From a checkpoint of a small mixture-of-experts model trained on Wikipedia: 244M tokens, 6920 steps.
Below are experts of layer 3 (counted from 0) of a mixture-of-experts language model. Rows are named router (the router's row for the expert), gate (a neuron's input weights, with its number), up (a neuron's input weights, with its number), down (a neuron's output weights, with its number) and show model dimensions 64-127. Each number is 50 + 15 x the weight over its row's rms, rounded and kept within 0 to 99.
After each expert's rows: "comes after" lists some tokens at least twice as common just before its tokens as in all text; "raises" lists some tokens whose logits its average output raises strongly, later layers aside. This comes from a sample of Wikipedia text that the model never trained on. Tokens count by the router's weight.

# expert 10
router:43 50 53 35 49 53 29 77 46 32 55 44 58 43 45 54 81 48 26 19 37 52 38 64 51 57 70 69 57 63 25 58 30 36 38 37 44 39 75 38 99 30 65 30 50 41 51 49 40 58 48 40 64 24 46 95 45 51 49 47 67 38 57 46
gate0:35 50 79 49 85 65 44 67 31 41 52 49 40 57 42 53 59 57 54 38 62 23 50 48 39 77 52 40 66 74 61 41 42 45 31 41 61 46 46 43 57 69 30 43 45 52 29 68 50 65 49 52 61 46 42 54 27 49 43 54 50 58 38 51
up0:54 55 56 41 66 33 41 56 45 21 44 52 50 61 50 33 46 46 55 44 76 49 52 20 46 80 46 41 63 39 54 46 58 48 22 66 58 37 18 57 41 71 54 70 53 36 70 55 27 49 70 65 23 40 45 43 58 70 32 71 43 55 47 52
down0:49 56 59 62 23 45 46 57 64 71 31 39 65 56 19 53 39 56 64 58 54 55 50 72 48 39 53 69 57 73 55 54 82 41 44 20 55 31 54 53 14 44 55 35 58 24 46 44 63 30 48 38 64 58 57 43 52 60 61 41 48 59 36 36
gate1:47 36 41 23 33 50 59 25 49 79 54 70 41 78 40 38 35 38 23 82 60 68 65 48 38 67 40 45 60 54 66 33 46 10 33 57 55 54 89 43 48 38 50 65 44 79 56 57 53 51 63 38 64 50 38 29 69 39 54 43 32 64 72 70
up1:61 53 76 76 65 39 44 48 78 44 46 19 46 47 70 45 46 47 44 52 36 46 73 45 71 49 54 48 39 37 60 44 41 39 88 54 49 72 58 73 61 68 25 49 50 73 77 45 53 21 32 59 70 34 63 76 60 59 50 53 69 76 48 77
down1:49 46 68 39 22 47 65 74 38 26 56 79 51 40 73 50 45 40 47 12 12 54 43 31 50 32 44 41 47 44 32 51 49 44 28 40 52 37 21 63 71 39 44 81 69 44 31 51 25 55 63 30 43 51 53 43 41 45 56 49 49 86 33 33
gate2:42 51 73 70 63 63 44 12 44 27 52 43 45 64 67 48 59 64 84 59 70 45 61 38 57 46 65 35 65 50 66 57 51 49 32 50 80 79 30 28 53 23 62 69 44 47 49 49 54 36 57 59 43 52 37 46 42 51 40 44 73 69 29 56
up2:58 64 58 23 54 54 58 59 48 39 57 61 56 45 46 69 45 52 30 52 45 46 41 57 39 59 69 60 43 38 31 39 41 39 62 26 33 32 41 31 41 49 40 51 42 58 70 80 52 60 26 30 56 39 37 53 42 50 68 46 36 49 42 55
down2:59 41 67 45 30 49 38 66 46 63 31 50 43 59 63 46 58 27 70 28 49 34 45 60 34 52 58 40 56 45 67 66 50 75 20 75 68 75 45 46 83 41 66 48 59 33 43 36 49 49 51 65 69 30 47 55 53 46 27 59 57 63 59 45
gate3:38 65 57 42 58 74 49 29 41 28 62 70 48 24 48 50 63 55 56 40 10 47 66 33 78 54 53 29 31 54 55 76 28 49 09 45 42 47 72 48 40 63 68 52 40 36 67 45 44 64 74 59 60 47 24 58 48 55 42 56 31 42 07 29
up3:69 57 59 56 42 84 42 31 32 52 66 74 33 48 53 39 70 78 67 36 38 31 64 57 71 28 26 51 63 24 55 50 35 40 39 35 39 63 67 57 43 73 59 49 52 55 36 24 44 47 42 38 71 39 31 39 53 45 76 48 48 63 29 72
down3:43 44 46 33 50 40 28 44 25 48 50 65 55 34 38 55 37 49 47 51 48 59 61 57 36 64 45 44 49 49 61 77 62 61 78 27 26 54 52 78 63 38 53 54 50 40 51 39 68 31 65 26 32 83 47 59 41 44 49 26 50 51 47 48
comes after: " the", " The", "The", " St", " W", " A"
raises: "\n", "\n ", "===="

# expert 6
router:75 52 60 61 65 99 43 49 56 44 33 41 55 39 39 61 55 39 27 46 42 45 54 64 49 54 42 47 45 31 47 57 31 58 66 36 49 45 29 16 34 32 35 41 38 58 56 44 59 70 52 50 37 54 46 64 60 42 56 66 22 68 65 43
gate0:39 77 62 74 31 48 55 63 44 41 50 42 44 49 46 08 36 42 52 54 48 36 43 40 71 41 49 36 39 37 72 35 58 68 46 41 36 83 27 54 56 46 48 72 60 72 37 36 56 36 42 47 48 58 80 30 56 54 42 74 32 55 69 34
up0:63 51 49 49 63 19 50 36 54 55 57 45 30 30 73 70 35 50 45 45 54 32 57 71 45 47 54 64 53 51 34 52 61 30 52 37 67 31 63 59 53 73 50 19 47 45 64 65 38 45 45 38 36 48 45 55 72 54 80 62 61 20 25 45
down0:62 56 66 76 73 33 52 42 59 50 79 46 36 30 43 29 30 73 11 62 49 56 53 35 57 65 48 05 54 45 72 26 37 61 61 54 24 72 64 63 55 40 53 77 46 65 32 37 63 38 39 26 57 71 57 44 38 64 60 60 31 45 55 47
gate1:62 76 58 73 55 73 29 52 67 85 43 42 70 56 03 44 83 59 49 22 56 44 49 42 41 73 42 74 58 79 41 71 69 26 44 47 53 52 54 36 43 16 32 61 51 38 64 54 67 50 26 72 31 48 51 55 45 55 44 43 57 53 46 35
up1:67 77 53 76 53 32 37 61 61 70 53 42 63 31 24 36 59 62 38 29 41 57 57 43 39 82 52 78 37 68 56 71 48 33 18 53 44 47 60 10 61 33 30 61 51 08 57 65 68 13 18 51 50 49 54 59 58 51 43 55 42 49 41 54
down1:59 37 51 33 38 39 59 52 55 33 48 34 52 47 81 25 49 38 52 64 49 37 65 35 68 33 50 32 42 34 59 60 39 59 46 63 29 21 36 28 64 72 52 52 43 54 26 69 57 44 58 09 62 55 60 40 56 21 70 52 48 50 46 69
gate2:39 45 40 81 59 56 76 48 75 51 33 40 76 38 88 61 59 63 46 44 57 33 37 34 49 73 57 36 38 60 37 46 48 72 61 69 46 52 26 41 53 65 54 69 45 44 30 24 29 53 61 43 49 50 31 42 58 63 45 52 56 48 55 32
up2:32 60 50 39 39 54 52 63 79 59 64 34 69 46 69 54 60 66 44 45 51 35 40 27 64 65 45 51 64 48 49 50 68 93 71 49 38 72 48 63 39 37 50 69 46 34 21 37 52 65 44 66 74 45 61 64 38 45 16 50 45 34 62 46
down2:45 50 55 34 40 56 32 56 56 41 66 31 58 67 37 13 42 74 45 44 81 63 54 61 43 48 38 56 49 67 69 57 67 25 76 21 44 37 63 21 58 40 42 52 30 49 56 48 44 71 49 71 55 43 57 67 57 28 58 66 25 46 47 72
gate3:76 30 57 55 56 48 42 31 53 52 75 12 44 45 77 43 62 26 32 39 76 36 60 17 52 40 50 52 54 37 55 44 40 73 41 63 32 66 65 59 47 44 30 38 47 76 56 73 81 42 62 67 33 26 38 39 37 21 47 61 50 61 45 29
up3:47 40 48 70 74 53 23 15 37 56 66 50 30 15 63 38 63 32 73 36 34 65 89 42 22 74 39 47 38 46 39 65 35 45 41 57 57 44 40 71 55 53 37 57 44 50 47 87 85 57 53 51 48 61 34 25 49 60 57 38 55 39 43 57
down3:64 40 54 67 47 49 32 49 50 67 48 55 62 76 63 53 60 57 49 31 38 51 71 43 45 40 65 28 42 52 54 49 62 69 47 42 33 86 51 47 98 59 58 42 66 56 49 09 50 25 30 67 59 71 22 63 36 52 25 36 60 79 51 26
comes after: " ", ")", " 0", " 1", "%", " 2"
raises: "\n", ".", " (", ",", " and", " "

# expert 12
router:58 38 55 68 55 55 52 83 58 57 29 32 59 22 58 54 49 53 40 68 47 44 50 71 21 16 58 62 19 58 56 47 56 59 80 38 54 45 48 47 45 21 46 58 35 64 56 63 62 60 61 59 44 45 59 31 45 48 40 40 50 76 73 33
gate0:54 37 63 31 39 38 43 40 51 28 45 73 40 74 68 66 62 46 41 33 50 57 37 43 34 67 61 73 47 48 35 32 52 39 31 41 63 51 74 33 62 32 68 45 52 33 53 39 50 31 37 55 50 14 55 58 70 73 35 68 28 44 57 44
up0:44 59 54 55 44 54 79 64 46 48 56 20 66 20 54 32 39 62 49 66 47 40 71 58 65 29 31 29 54 28 18 34 57 57 35 53 44 56 46 47 13 67 46 66 65 58 45 30 53 75 59 47 59 57 56 55 43 57 48 44 45 64 53 45
down0:61 42 79 38 54 43 72 46 44 50 52 29 35 38 61 61 37 27 37 81 51 12 55 51 44 70 38 66 87 44 66 54 49 38 57 39 59 11 55 38 16 41 51 45 69 61 61 64 49 54 66 81 53 58 55 40 52 66 38 69 74 65 26 54
gate1:55 40 61 52 39 50 37 67 36 35 25 16 62 38 41 75 50 53 41 63 60 58 23 57 32 48 62 63 70 80 66 22 50 50 45 34 60 32 54 79 47 50 61 44 24 72 27 53 64 50 81 68 59 66 58 28 26 47 51 41 60 49 36 53
up1:46 80 23 65 50 46 65 42 47 75 50 88 30 50 51 41 62 59 69 33 35 40 76 34 44 58 36 56 44 35 39 54 51 30 64 46 74 58 50 29 52 54 45 63 82 43 67 65 14 38 23 54 61 34 19 60 66 20 64 47 41 46 78 40
down1:58 51 24 57 45 45 30 44 68 28 29 58 48 15 22 70 73 57 45 47 38 34 25 40 28 65 11 46 53 47 42 49 47 58 38 35 65 48 44 45 71 53 48 57 57 56 52 55 53 45 43 50 75 30 33 32 38 51 58 36 70 53 30 33
gate2:55 60 59 56 24 48 47 37 44 66 44 73 54 65 46 66 40 48 52 65 71 32 46 63 52 25 44 46 21 59 44 27 54 38 34 70 59 52 82 40 56 56 55 68 56 66 56 23 31 54 53 41 21 46 41 59 48 40 41 39 54 47 51 48
up2:55 58 57 49 69 60 55 17 30 45 46 60 49 73 28 82 29 43 45 56 35 58 49 34 55 43 46 31 29 55 51 37 41 30 58 51 40 60 58 50 50 33 54 64 54 35 35 62 36 55 36 49 67 70 58 71 56 16 57 39 65 64 65 61
down2:57 57 49 33 45 47 40 18 51 40 70 41 56 34 91 76 63 64 31 42 13 51 52 45 33 66 48 40 62 52 54 70 62 55 40 56 25 46 37 47 54 66 25 55 26 38 37 37 59 44 50 43 23 53 34 52 61 62 89 42 50 22 39 35
gate3:51 40 28 20 56 76 33 58 54 63 42 52 50 40 50 85 41 68 52 60 47 46 40 78 43 52 44 63 54 59 41 47 40 54 51 58 74 16 58 72 63 30 48 33 48 24 71 32 85 58 66 44 59 63 48 44 39 41 32 66 48 40 47 63
up3:59 52 44 20 58 47 51 31 74 56 47 43 43 24 43 77 57 62 52 42 58 50 68 21 43 54 50 50 66 71 27 25 45 47 54 46 62 23 60 78 34 14 33 51 58 45 57 49 63 32 46 49 69 67 24 42 53 49 51 63 71 55 59 35
down3:36 51 53 83 62 46 56 57 62 45 73 57 39 62 54 58 43 38 51 59 62 48 60 69 49 67 08 62 51 63 61 60 58 80 27 79 73 65 64 80 24 51 39 74 56 46 83 55 47 63 32 63 54 29 51 75 39 53 26 73 50 49 43 37
comes after: " |", "–", ".", ":", ";", " ("
raises: "ode", " which", "ove"

# expert 2
router:86 61 58 74 72 37 41 26 63 43 37 27 66 33 23 56 49 75 42 23 34 51 30 50 29 50 54 46 64 40 47 40 30 52 61 32 38 68 34 47 36 41 64 35 38 35 59 43 69 68 39 72 60 51 41 41 75 27 66 70 42 63 73 34
gate0:50 58 56 48 60 34 64 67 54 30 46 30 44 09 54 41 37 39 45 12 58 38 58 89 39 61 36 55 47 42 54 48 44 52 51 31 46 36 41 80 33 75 60 27 65 31 57 49 34 62 49 71 38 44 17 35 44 33 30 49 50 67 72 56
up0:57 27 41 69 40 24 56 42 76 32 56 67 48 49 67 24 25 55 67 34 56 27 64 69 60 59 29 58 48 43 69 39 44 40 36 41 44 43 27 56 54 79 52 48 62 26 39 41 37 41 66 58 30 22 30 33 35 60 04 69 75 67 39 48
down0:40 29 52 63 31 52 70 52 71 65 63 57 69 66 37 63 37 63 44 80 59 39 52 31 57 13 48 68 52 52 48 60 55 55 38 49 46 37 38 53 69 29 57 47 75 62 29 18 44 55 58 44 34 38 61 71 27 50 53 72 51 27 28 36
gate1:63 75 47 61 42 59 54 37 35 49 42 46 33 40 57 52 56 56 33 58 71 43 52 65 28 41 31 54 64 42 36 66 52 48 38 63 82 53 33 59 57 85 29 67 48 53 69 38 65 71 38 28 25 40 50 78 55 10 40 55 58 49 32 53
up1:36 47 39 52 53 86 49 62 69 42 51 48 73 54 24 62 62 42 79 64 41 37 53 35 37 43 47 50 40 38 68 47 60 68 67 20 43 36 66 48 57 63 59 35 53 59 45 38 22 29 45 53 47 56 90 48 62 47 52 56 70 38 15 64
down1:27 59 18 44 50 58 67 44 61 24 37 92 38 43 44 58 49 44 70 36 51 52 70 46 77 47 70 66 75 58 47 58 49 63 68 59 44 24 52 57 70 55 50 42 37 79 49 21 38 55 43 45 33 53 48 40 65 53 56 51 38 40 76 50
gate2:40 52 76 82 61 52 69 43 57 87 49 36 56 28 18 57 47 57 47 52 47 43 41 50 47 41 46 33 51 44 23 48 52 38 42 45 63 60 39 34 66 39 60 42 46 49 60 32 47 61 53 84 42 34 64 54 56 27 58 31 40 47 54 45
up2:39 47 38 80 54 30 70 37 75 67 41 53 43 44 42 52 41 68 19 49 68 60 51 62 46 35 82 40 49 48 31 66 74 47 63 32 44 31 34 41 35 12 35 49 61 60 70 53 58 62 52 65 44 52 55 56 33 50 42 42 24 62 43 56
down2:62 32 54 38 42 55 30 36 54 57 33 66 65 79 49 49 59 60 28 47 27 55 63 27 58 39 50 69 74 51 51 60 41 75 30 41 43 41 45 52 41 42 29 40 38 44 77 52 57 58 52 11 53 60 49 43 48 53 39 41 67 59 33 68
gate3:60 57 49 49 44 45 70 56 53 68 50 72 38 56 76 55 33 49 36 51 74 29 66 53 50 45 61 43 42 45 23 46 36 70 45 21 64 46 51 52 42 71 73 55 45 48 62 46 52 54 81 67 34 48 50 34 24 74 37 32 61 67 43 61
up3:52 26 68 60 18 69 59 46 41 55 62 54 48 39 57 64 65 41 48 77 48 60 52 63 64 39 47 59 68 57 73 57 53 61 47 35 53 70 63 55 64 59 58 39 54 44 59 60 31 30 59 29 72 63 16 14 20 45 37 36 48 81 47 67
down3:37 61 77 44 53 51 15 22 48 67 42 53 56 46 41 64 36 63 70 40 66 43 51 51 33 49 42 70 35 19 50 22 49 30 34 53 38 71 63 76 47 65 67 60 40 63 29 59 55 43 33 60 59 46 61 30 26 61 49 35 67 28 60 52
comes after: "\n", " |", ".", ")", "==", " ="
raises: "|", "N", "P", " age", "):"

# expert 15
router:42 44 84 58 70 63 57 45 73 31 22 00 28 43 31 64 36 03 55 46 58 42 69 42 55 27 43 41 22 32 45 54 35 33 56 75 34 50 37 23 59 60 86 61 16 58 46 39 40 52 39 28 44 24 41 79 88 46 69 45 67 50 47 43
gate0:53 39 64 59 65 65 45 53 67 45 52 63 67 61 73 53 77 53 46 82 49 43 39 73 25 08 53 80 56 69 50 51 41 60 46 62 62 55 53 54 65 68 51 56 86 44 51 43 37 50 62 40 65 42 17 27 41 49 56 47 50 43 58 43
up0:43 62 44 33 53 83 34 41 51 54 70 69 35 59 48 65 53 61 50 51 61 35 71 87 45 53 36 39 75 29 77 30 42 51 50 43 62 41 44 57 64 50 77 61 58 73 31 34 40 58 43 57 41 80 92 47 58 53 48 43 54 24 35 23
down0:48 35 52 67 57 27 47 70 08 62 57 55 74 46 38 39 61 62 46 58 44 60 69 52 82 50 66 50 53 29 66 42 53 31 45 73 43 63 50 57 44 51 30 48 25 45 52 48 52 80 59 60 52 68 42 54 15 52 49 53 34 66 60 32
gate1:79 59 84 56 36 43 65 51 61 68 43 50 42 36 52 55 43 58 30 18 39 50 32 51 57 38 81 41 54 11 46 62 33 27 32 62 47 51 72 64 33 70 78 67 56 51 27 57 39 63 64 70 29 49 62 44 40 44 66 46 48 41 50 40
up1:41 41 57 32 41 52 54 62 42 44 50 54 66 80 49 61 60 26 54 67 57 30 52 91 32 66 35 48 27 42 77 53 52 53 63 40 54 45 17 55 47 08 54 46 44 58 62 36 54 52 40 38 48 40 37 73 56 50 46 60 57 57 31 51
down1:51 61 51 67 69 49 60 58 72 44 59 31 28 42 59 67 31 76 47 26 47 58 43 60 66 38 57 49 45 61 51 46 35 53 56 44 42 71 61 42 70 89 38 52 57 37 39 32 43 70 18 50 44 60 75 41 23 47 53 55 60 58 41 34
gate2:62 59 38 61 37 79 28 62 46 90 48 44 63 50 24 44 36 35 46 55 42 80 52 55 59 59 22 28 45 45 30 51 28 42 58 67 36 50 48 57 59 44 55 39 31 50 63 51 32 36 67 46 45 24 63 40 35 45 47 57 41 54 43 55
up2:60 56 50 53 54 31 82 47 61 09 46 43 29 21 75 51 68 64 40 19 44 40 47 43 42 39 54 60 59 28 37 47 59 53 35 40 44 50 48 51 46 68 31 32 54 71 34 52 69 73 26 59 51 40 32 43 99 52 70 60 58 21 77 32
down2:61 59 44 48 35 37 39 58 36 78 60 08 50 36 62 63 69 45 37 25 44 52 28 43 46 39 28 37 66 42 43 53 72 60 31 76 54 64 47 33 60 61 46 40 23 53 42 66 49 23 73 62 56 44 54 38 85 31 31 59 52 05 71 40
gate3:54 47 30 58 81 53 54 59 38 22 35 35 55 33 68 45 51 63 52 48 59 49 73 71 67 85 54 21 53 67 24 47 60 37 45 67 45 48 41 58 43 66 23 57 62 43 74 57 58 70 63 51 37 38 54 14 58 41 47 66 48 56 69 54
up3:57 45 48 60 68 60 55 28 43 36 32 34 47 38 54 40 47 67 61 49 75 63 35 38 96 78 24 75 35 67 43 60 81 48 38 54 22 37 46 63 63 38 32 62 59 39 45 57 41 59 54 69 49 57 34 32 63 42 73 65 78 63 60 59
down3:41 52 40 49 32 41 34 36 73 58 74 85 58 64 52 82 64 55 79 44 40 41 40 51 38 50 38 64 55 26 57 47 47 70 60 39 70 53 75 21 40 18 56 39 46 65 28 41 64 27 34 80 67 37 47 77 46 54 45 37 32 48 54 41
comes after: "-", "|", ":", "=", "==", " •"
raises: " and", "\".", " in", "\"", " that", " which"

# expert 11
router:86 73 34 50 77 68 69 58 14 44 35 39 75 45 53 65 62 41 56 23 51 69 62 48 44 55 28 57 56 55 34 24 55 60 70 35 58 57 70 56 53 55 48 33 41 58 42 45 34 48 34 48 37 38 26 59 54 25 53 54 44 50 60 48
gate0:50 49 34 36 23 65 56 62 52 41 70 26 48 50 23 53 41 67 47 75 58 40 46 52 49 52 60 57 67 86 45 29 54 44 68 42 55 63 55 11 39 54 47 38 43 72 60 57 50 50 62 58 55 33 39 69 44 48 51 37 28 48 26 32
up0:62 64 24 31 39 46 60 52 57 63 45 56 51 37 52 47 28 59 04 33 50 71 40 60 66 49 25 64 52 80 49 51 63 53 51 52 41 51 63 30 39 77 53 20 65 66 39 57 43 61 38 38 86 36 69 51 52 81 52 63 27 56 61 34
down0:31 33 37 46 65 51 49 17 65 46 51 59 53 49 46 17 53 63 35 47 52 58 54 38 33 78 57 56 39 39 87 33 44 40 60 29 58 41 52 55 52 23 52 65 71 41 40 54 48 39 49 66 55 61 53 92 86 30 65 48 40 74 43 73
gate1:75 62 45 54 58 60 51 65 42 48 41 21 37 23 73 53 32 44 43 21 29 32 30 56 58 45 34 38 55 59 16 29 33 48 43 54 60 43 64 74 37 54 42 27 46 47 37 54 56 65 75 52 27 48 77 61 59 48 54 46 31 44 57 53
up1:38 48 52 53 41 47 78 41 66 51 40 30 43 39 34 46 41 25 35 35 24 62 40 46 37 44 34 76 57 36 51 67 44 54 84 37 35 13 54 72 46 61 55 52 39 78 53 68 50 44 52 39 68 59 40 35 61 44 38 53 60 54 69 46
down1:65 60 60 33 29 56 60 30 61 53 37 53 29 42 52 70 45 36 57 43 44 35 64 62 25 56 18 63 76 59 43 39 28 17 61 77 39 34 58 58 51 55 66 33 56 73 61 66 60 44 46 47 47 40 39 69 54 48 69 45 47 51 67 47
gate2:63 34 45 42 39 36 69 77 19 70 53 29 62 53 54 45 33 44 62 59 55 52 53 49 24 42 53 42 42 55 53 29 22 45 81 41 56 45 44 57 48 40 32 30 55 34 36 64 50 69 56 70 24 46 54 79 78 38 28 48 73 51 58 29
up2:39 41 27 30 42 35 37 54 35 63 62 78 61 32 55 54 35 69 39 71 51 35 33 56 51 34 72 50 26 61 68 23 55 54 90 41 57 53 45 52 64 56 41 26 64 55 55 71 56 70 45 60 57 57 52 87 58 64 23 33 51 51 41 29
down2:51 60 41 32 33 52 59 67 49 53 64 48 79 52 43 54 32 60 36 36 27 45 35 50 37 29 38 66 58 51 61 63 50 40 49 45 53 41 49 38 54 62 36 53 48 61 27 60 58 16 73 54 46 50 63 17 61 58 66 54 80 70 42 64
gate3:60 46 75 28 61 56 36 35 45 39 69 55 38 54 79 60 52 60 66 73 36 43 57 45 38 93 26 40 65 39 29 59 74 67 24 37 35 45 63 71 54 44 49 19 41 46 62 67 00 38 64 45 50 33 78 78 53 54 35 44 38 71 73 47
up3:38 74 80 70 66 72 64 50 58 37 35 47 57 14 31 54 48 51 28 38 66 43 46 73 35 13 44 61 45 49 63 60 45 48 77 51 65 62 41 40 23 50 46 72 46 40 14 27 88 49 37 68 47 57 21 29 46 52 62 61 48 34 42 54
down3:31 54 34 33 53 46 16 42 41 68 37 55 39 70 44 20 47 53 74 55 35 50 65 39 57 67 40 39 57 46 51 54 59 43 67 46 38 30 66 29 23 41 64 27 69 52 54 62 19 40 64 57 49 23 65 35 37 52 40 19 71 59 73 67
comes after: "-", " \"", " (", " c", "/", " un"
raises: "ad", ".", "in", " R", "-", "o"

# expert 7
router:61 86 56 71 50 63 50 66 71 65 44 24 67 37 42 59 52 70 41 71 35 45 49 53 36 58 32 43 51 64 52 54 39 80 58 31 55 24 65 27 31 44 64 29 52 49 42 62 70 72 71 77 42 63 37 46 21 42 62 50 37 37 49 44
gate0:40 55 48 70 55 59 41 09 70 49 78 40 32 27 38 50 68 26 25 36 55 55 48 51 27 54 37 63 44 60 63 77 25 45 22 50 50 47 41 37 32 84 18 57 39 49 47 22 55 60 50 54 29 43 88 41 60 59 63 37 62 51 46 41
up0:50 41 63 54 40 24 48 33 57 59 55 67 33 50 66 37 24 30 68 46 70 63 24 48 38 62 62 62 06 40 41 62 63 52 31 51 30 58 32 53 21 69 16 66 28 68 62 43 50 38 65 55 44 37 37 24 59 68 35 40 64 49 49 52
down0:64 27 68 55 48 38 47 42 60 62 45 69 69 46 70 65 43 82 72 93 44 57 39 58 30 44 60 54 40 38 42 44 45 35 55 75 39 30 48 80 37 81 47 76 73 57 43 43 31 38 57 56 75 36 49 49 48 65 71 45 52 50 49 46
gate1:30 38 32 49 50 69 51 80 45 56 55 41 38 31 43 24 31 36 54 47 32 39 35 44 35 30 67 78 62 63 61 48 36 44 49 44 78 64 43 56 51 40 35 60 76 20 44 40 51 32 37 71 46 35 65 57 36 76 10 45 74 61 20 58
up1:63 69 68 73 66 44 48 45 53 68 17 40 47 37 50 72 42 81 29 36 51 56 29 73 56 47 28 38 72 33 58 53 72 37 61 37 37 27 74 70 65 46 71 43 33 57 53 58 29 49 46 59 74 56 55 38 28 45 83 40 44 38 80 53
down1:43 45 42 50 54 23 31 77 39 57 42 66 43 22 57 47 60 43 35 53 67 54 24 36 68 44 85 55 56 41 80 34 55 56 59 41 39 48 60 68 33 47 56 46 60 32 61 54 77 39 44 56 15 36 50 41 36 74 32 55 61 51 37 59
gate2:42 66 32 71 26 58 41 77 34 28 38 43 47 69 22 33 53 59 37 51 56 55 34 18 47 50 96 56 42 54 52 38 54 58 36 68 42 56 61 63 57 18 18 59 43 38 40 23 73 28 53 53 53 31 65 72 38 63 61 39 51 61 53 42
up2:34 95 52 46 51 55 62 64 31 38 48 47 35 67 36 28 35 49 42 42 30 60 51 39 46 52 73 39 33 52 65 29 40 43 48 73 22 52 56 57 59 29 43 56 45 41 33 53 88 46 40 39 58 38 51 58 37 69 86 42 39 72 72 51
down2:65 37 42 76 54 40 68 54 40 56 53 63 17 44 53 26 63 60 42 36 57 35 43 50 41 54 71 36 37 32 63 30 73 39 35 71 79 09 61 44 48 22 35 25 53 55 66 29 43 64 77 27 55 54 53 34 37 53 30 20 47 64 70 41
gate3:43 63 69 43 55 30 35 48 35 67 80 62 64 58 84 44 60 36 32 78 39 41 80 40 59 48 41 19 52 43 42 47 62 68 49 54 67 39 55 92 55 39 54 43 47 43 48 75 14 56 45 67 54 64 56 37 39 56 45 26 69 47 51 28
up3:36 30 16 27 42 53 27 42 39 46 57 37 50 57 49 36 31 44 73 38 37 38 28 45 51 24 55 59 73 51 72 44 46 43 42 40 22 63 68 29 53 64 59 46 34 54 46 23 45 43 44 56 31 56 35 48 38 60 69 57 36 89 45 69
down3:68 45 63 44 45 29 22 43 48 65 37 39 31 53 58 69 64 33 30 48 72 32 57 42 63 61 63 47 57 37 43 28 31 87 30 55 62 65 67 64 74 46 53 75 49 26 45 55 43 57 53 51 57 61 72 34 82 57 18 33 90 35 65 45
comes after: "\n", "\n ", " Born", " 3", " 4", " Coordinates"
raises: "|", "\n", "-", "H", "====", "G"

# expert 0
router:76 57 41 38 39 41 50 60 52 40 44 32 39 22 62 30 53 64 27 25 39 62 42 54 39 52 59 73 51 33 61 65 53 65 32 59 50 53 26 55 51 73 37 52 65 67 52 63 51 67 57 69 53 51 63 39 53 79 60 63 42 56 72 63
gate0:26 28 66 52 24 71 54 43 50 17 44 65 59 52 59 32 82 39 45 46 68 52 61 55 52 83 32 26 58 85 52 58 49 61 57 68 42 52 53 79 53 75 44 45 57 25 58 44 53 29 52 71 49 31 41 55 48 46 25 59 39 62 69 25
up0:47 58 40 43 44 55 52 28 47 50 51 55 39 68 48 69 49 46 57 40 33 23 79 31 65 52 39 81 92 52 48 30 54 46 64 35 51 89 51 59 52 49 44 69 67 60 21 29 59 47 43 62 80 40 65 67 14 17 67 35 40 51 46 47
down0:35 42 44 75 26 56 61 62 70 57 38 50 52 33 51 71 44 56 37 79 69 56 53 59 37 49 53 40 42 37 44 64 18 63 47 70 42 55 44 60 19 38 52 38 21 59 70 73 45 40 68 38 37 52 43 24 43 67 53 47 30 60 55 43
gate1:33 54 13 31 65 66 52 58 70 53 63 57 52 50 56 34 55 20 61 53 75 58 63 65 54 62 44 50 60 54 46 74 32 26 55 36 52 41 57 68 68 34 56 24 40 50 60 76 34 46 63 47 89 49 22 68 73 42 41 35 57 34 42 36
up1:86 48 81 66 32 37 54 36 44 52 38 13 51 45 32 50 30 60 45 45 51 44 55 28 36 59 47 74 28 60 50 28 89 88 66 63 55 53 42 60 29 57 29 63 45 28 31 42 47 58 45 60 34 47 76 49 30 66 47 67 57 55 45 31
down1:35 61 18 10 50 45 44 57 51 63 52 80 69 74 57 70 54 46 51 69 70 51 35 63 63 45 16 53 51 14 54 68 42 41 82 77 72 54 30 53 30 53 61 13 53 56 35 48 44 53 62 49 60 48 24 66 67 27 65 46 40 32 51 38
gate2:41 45 56 65 27 43 36 68 31 59 51 47 31 49 40 43 54 56 81 53 40 53 36 46 57 51 54 65 55 25 71 28 37 70 57 35 37 31 49 84 58 37 45 50 54 48 71 58 53 64 62 53 43 40 18 30 96 70 77 55 73 53 29 75
up2:41 39 45 63 46 58 51 76 21 19 56 63 65 44 67 66 44 71 57 74 39 56 46 32 61 46 51 49 56 56 56 56 27 77 45 43 53 61 40 53 13 47 14 37 56 44 51 49 54 41 23 48 57 53 55 50 48 69 39 23 47 44 44 57
down2:67 82 51 51 62 52 52 53 70 62 56 74 55 55 39 67 43 67 33 21 48 21 51 77 21 57 17 46 10 60 38 44 44 36 38 46 59 76 60 36 64 72 58 52 25 32 44 39 46 53 38 52 54 59 76 54 47 38 51 67 70 38 42 40
gate3:61 31 46 47 62 56 58 58 74 60 93 35 53 15 38 26 43 46 45 71 35 50 67 50 73 70 52 61 48 37 42 44 40 24 45 34 31 43 38 38 58 46 72 47 54 36 76 50 84 47 74 37 58 46 27 31 70 70 66 43 45 36 53 30
up3:66 60 23 69 62 51 77 58 52 46 39 39 63 42 63 54 30 68 50 59 32 52 47 47 45 43 47 63 63 64 49 36 48 35 56 49 49 68 30 73 37 71 50 35 87 34 71 83 42 58 74 57 43 68 35 23 53 55 59 69 40 61 32 60
down3:50 29 43 36 31 43 33 43 57 65 56 31 48 48 33 59 50 81 62 64 57 49 68 65 87 44 60 33 18 58 64 52 44 55 66 52 41 63 54 29 47 40 31 65 32 42 38 34 37 26 35 51 41 33 57 29 52 24 56 18 24 59 57 75
comes after: " a", " was", " his", "'s", " an", " her"
raises: ")", " also", " |", " ===", "\n", ")==="